From a checkpoint of a small mixture-of-experts model trained on Wikipedia.
Size: width 256, vocabulary 32000, 29.3M parameters.
Experts: 64 experts in each of 8 layers, 48 SwiGLU neurons an expert, 4 picks a token, a softmax router, 8 empty slots to pick, a shared expert of 128 neurons.
Training: a variant of SOAP for the experts, 4155 steps.
Below are experts of layer 4 (counted from 0) of a mixture-of-experts language model. Rows are named router (the router's row for the expert), gate (a neuron's input weights, with its number), up (a neuron's input weights, with its number) and show model dimensions 128-255. Each number is 500 + 40 x the weight over its row's rms, rounded and kept within 0 to 999. Numbers have three digits each.
After each expert's rows: "comes after" lists some tokens at least twice as common just before its tokens as in all text. This comes from a sample of Wikipedia text that the model never trained on. Tokens count by the router's weight.

# expert 57
router:564472478481489475517529534497530508493480402489468493469509402437534479470444467548469474488524478464537540546494476435524519576471529516525491512535516493497416537515520462558453499519538488549508525548573547511490533514442566410468438496454494522506526547533487427523492489486557425469532531552529458481512495496539541495487529493419501496500582434491547530479536565506493559500461
gate0:512511482450455532531482482497470485512494468475420487505497449517545529467465527465420488524577470530442627536560548510463555503481491577520479472491466467454499513519562504554487494527488505511527396528465508484488488508513471480466500446531493498554553514434491498504518482500517460531509441541383491478518507480505536504506542453552532467458527500439405463513490559422469511498579
up0:503467510488489452463505525579486519498519447482499556524542411521538563426551448477410550523474437537596507487538508509529430516508553510556407497493467505473548381526442478509520529542486521523463512527524483508474561420475482517611465527524537482468483453544507511547475436473440494437487549527547475543503558582490536509434507413526465505482577428585505517511446491493466583474523
comes after: " in", ",", " the", "|", " United", " New"

# expert 8
router:493482498398465464521535595476577432542515422466516459497462485464517509482528495511461507444575471491615517497508457502426512497444473477502448518565544486525482487497450510563469540462489416507496484485542531531553496522420550416443426475482515440469430467510474494538535600485477428481522475518500497476453500444506523516527506501435458485501562474502524455477522458536498465457445
gate0:525518545504516519496472462548469479519464486420492472472533494548510446523440489492519530438551572526443485435466545498500484429428451429496525428417485490545429589485509436510490497534523494521420481534464475567540599536472432564506527481542491533508483537440509550508441461506538484520524541478458478398562545503545557519445534485523437536515476517481564552466467461543459523477454
up0:517489435449492464483525467531503558492520478411563549456528480404483487544571499491474482437524490543498524491507479491520524461457529489517451464507537481500502557471489522516480510463455461503447512448536479528500550554477486521477605543551522504533466410507534556525494534565487442542574524531545516498501485552516498467433469455487437508531510502478537545584465521504491459407465
comes after: " to", " was", " he", " and", " also", " He"

# expert 62
router:574512426480467437510547614477520445543507499535503471376549495460435502503507518521494490498559465504484543548523481507414497550397517555438463525533547501499484505426423472480454531467488397510499502477577565516501536514464475465490467523501594505434465472419470503522590603508467499460525518519476461479434510422528538516496493522505471520506557493533534505573535460534449533400461
gate0:517477462439583496518477495523565447441500527566498526465564497516530439416514557496491549553549508477535498505596488490464491505517573520513460481497606570492499569431464525474431526459438488443518501453454490451443479526544517478445490499486467506611543472543513512478534524502529479577519599529476555552550516454524493474529530523553474500486460522506493484487420477462472457512498
up0:551541511518492487536515511520486492491474462475439587460471512527470470418465493520490504532512570508442465501551446507505536468548560448552462521510540491556468422407454502527452510424511523475483545468498471514486468502521479533472518559472466485503541473423530455509470468501461427483582473443550518565467526424435511519524497520541480536454422448398510484469531466502513522476501
comes after: " a", " the", " his", " and", " an", " in"

# expert 11
router:570507481496454497545523490522494523467525462466450491478473431480532477447461472536436458524531488396558493501484474484530569498431572545511494586494538591518474548496474555487450516466472471432503564536592546510453540512488532469458506423499541489466492480489474498549516510478493513491558529502512522457467474460486524494520481540482486496430507424503551433516524505518522552459485
gate0:495524543510557499545437570539457499534489495534492565541451506467474454536555529509464511521439391512455518459494537535436466488465543542502476494576551520516467520459545451543553500482488524461458474542476501540496474561566454510529476517454476532473516497521535456549445485447510528469531506507533473555495493499451494445524462471508446481508404584459522557505471472434479526489536
up0:457490513467583443553494477534461478496478445506470504519473482485473486447507444468527463476465484483528459529456450518478497524542551493477494430461504512530473448465541470454428518453524538473585529538474528539502494452528552465484580532453530414467504528531482521543500555507483479595465493518478575436494568506573525515528499497518519497506447519485518490519461461473573548545451
comes after: " of", " in", ".", " on", " to", " as"

# expert 26
router:559597491469449464579466498482552473495504539466526501446523482445522495461487473501440495513516459502491501509538474402434508489467534556497462522495530549563476547433480549434491571458441509484458544557527495489445521549499497482432498481492480539431493493466432426511515492469546494475561516508532459448464448508520532490550542550455477550454501448483526541492522504515421517480510
gate0:521477486484474508541532438473437504508519561492550481504490496450536490465524495502481522566518436513509553522527508475574477542523506489476493474525443542549506457483505488537566542526490433513560550546566462417536476509482504485515508433494468519471470486503505387503509527501515556558569578471531475540488489508565528444409468502494552547488463453492535517465411471473460522478485
up0:471493525449456479448550417445524518538458562523522494501502530562481536596440490501470538495475524521488513519519473483415532505523482438504469493457418505464496487495492514579485478434512431514525520553519469458580582499467535515478468486525450449554475433448478487493544522473534494465562422548511482482495437518454582534481539500520433507501516449475482435525420541520495557486556
comes after: " |", " in", "|", " at", " for", " to"

# expert 24
router:513518515464498479548535515445518462489496446516456501484473430515573439462486501522419480523511502498531532541520487441460495502455478493511485529553533501510461478518507534527443500484545460474483525472460539466453526567515523485489439520530573456521462542460458461513460547531511460456565460487424467507444488468464564495561543557438473495483569491478533452509514572531406506516489
gate0:535465524534508510508515449521512489500493465511525493440508478553584476527482552531472524587527443462539470505507508534452488517540514539471541435513482499543524543504550531545511477456527558518438464407475479581464478552484554388470483547485535442520438519485523482514435472436574495521457492506487519484515466421471483512598487527482421543511506523531475514481486390480443508519497
up0:514436494503458533447486505581540545514522479466517522473422472484505515459512468442464487543516506478550533497445515487573509559447493471542481520558464566482478507553454515546434551437500540529489462435521517471519541546532559497547518534433489467444488526452446528543401529500475492548563474515510527539531430493427462469539396533577534474545554538529470442511562502539470399556469
comes after: "\n", " of", " University", " one", " member", " part"

# expert 32
router:564540423475450466497521528494518491523473463522502453460421415446555496489461491515478467506545500496522467571517452449464483482452526574456476530556503524522473484524444522506461454491502506524488612467575550531456544508506549456486465522570495494500449545472499439587488458542526491444491457554450476465423522474533546499523552491501492567451543496482540473477519458508458587510493
gate0:531544452530501488406534483541528547505465520516445495532472505476522467535528415519493446441486497504555517506517506492526505457526566504496540471512563546490509475487409548487485458525538555509537504448494504476516488507519451505506481588563578450468472501537491488534487485466503493460561555479551538463548584440447540485438452477578595457534479437492516484528466496529485542477532
up0:476591493497401555526508499445498491438412492515476458492460503524501513514450502502491487441538562497508439475523506525476524504469416548535429538494506421488508524500493553570472517461517463455545522526471505523472577478516575498516532563489495571514527517460545525496482527523468531490485527459553512515474523545532499461519582490493555523425437502462491501496512469543491595470548
comes after: " |", ",", ":", " the", " of", " in"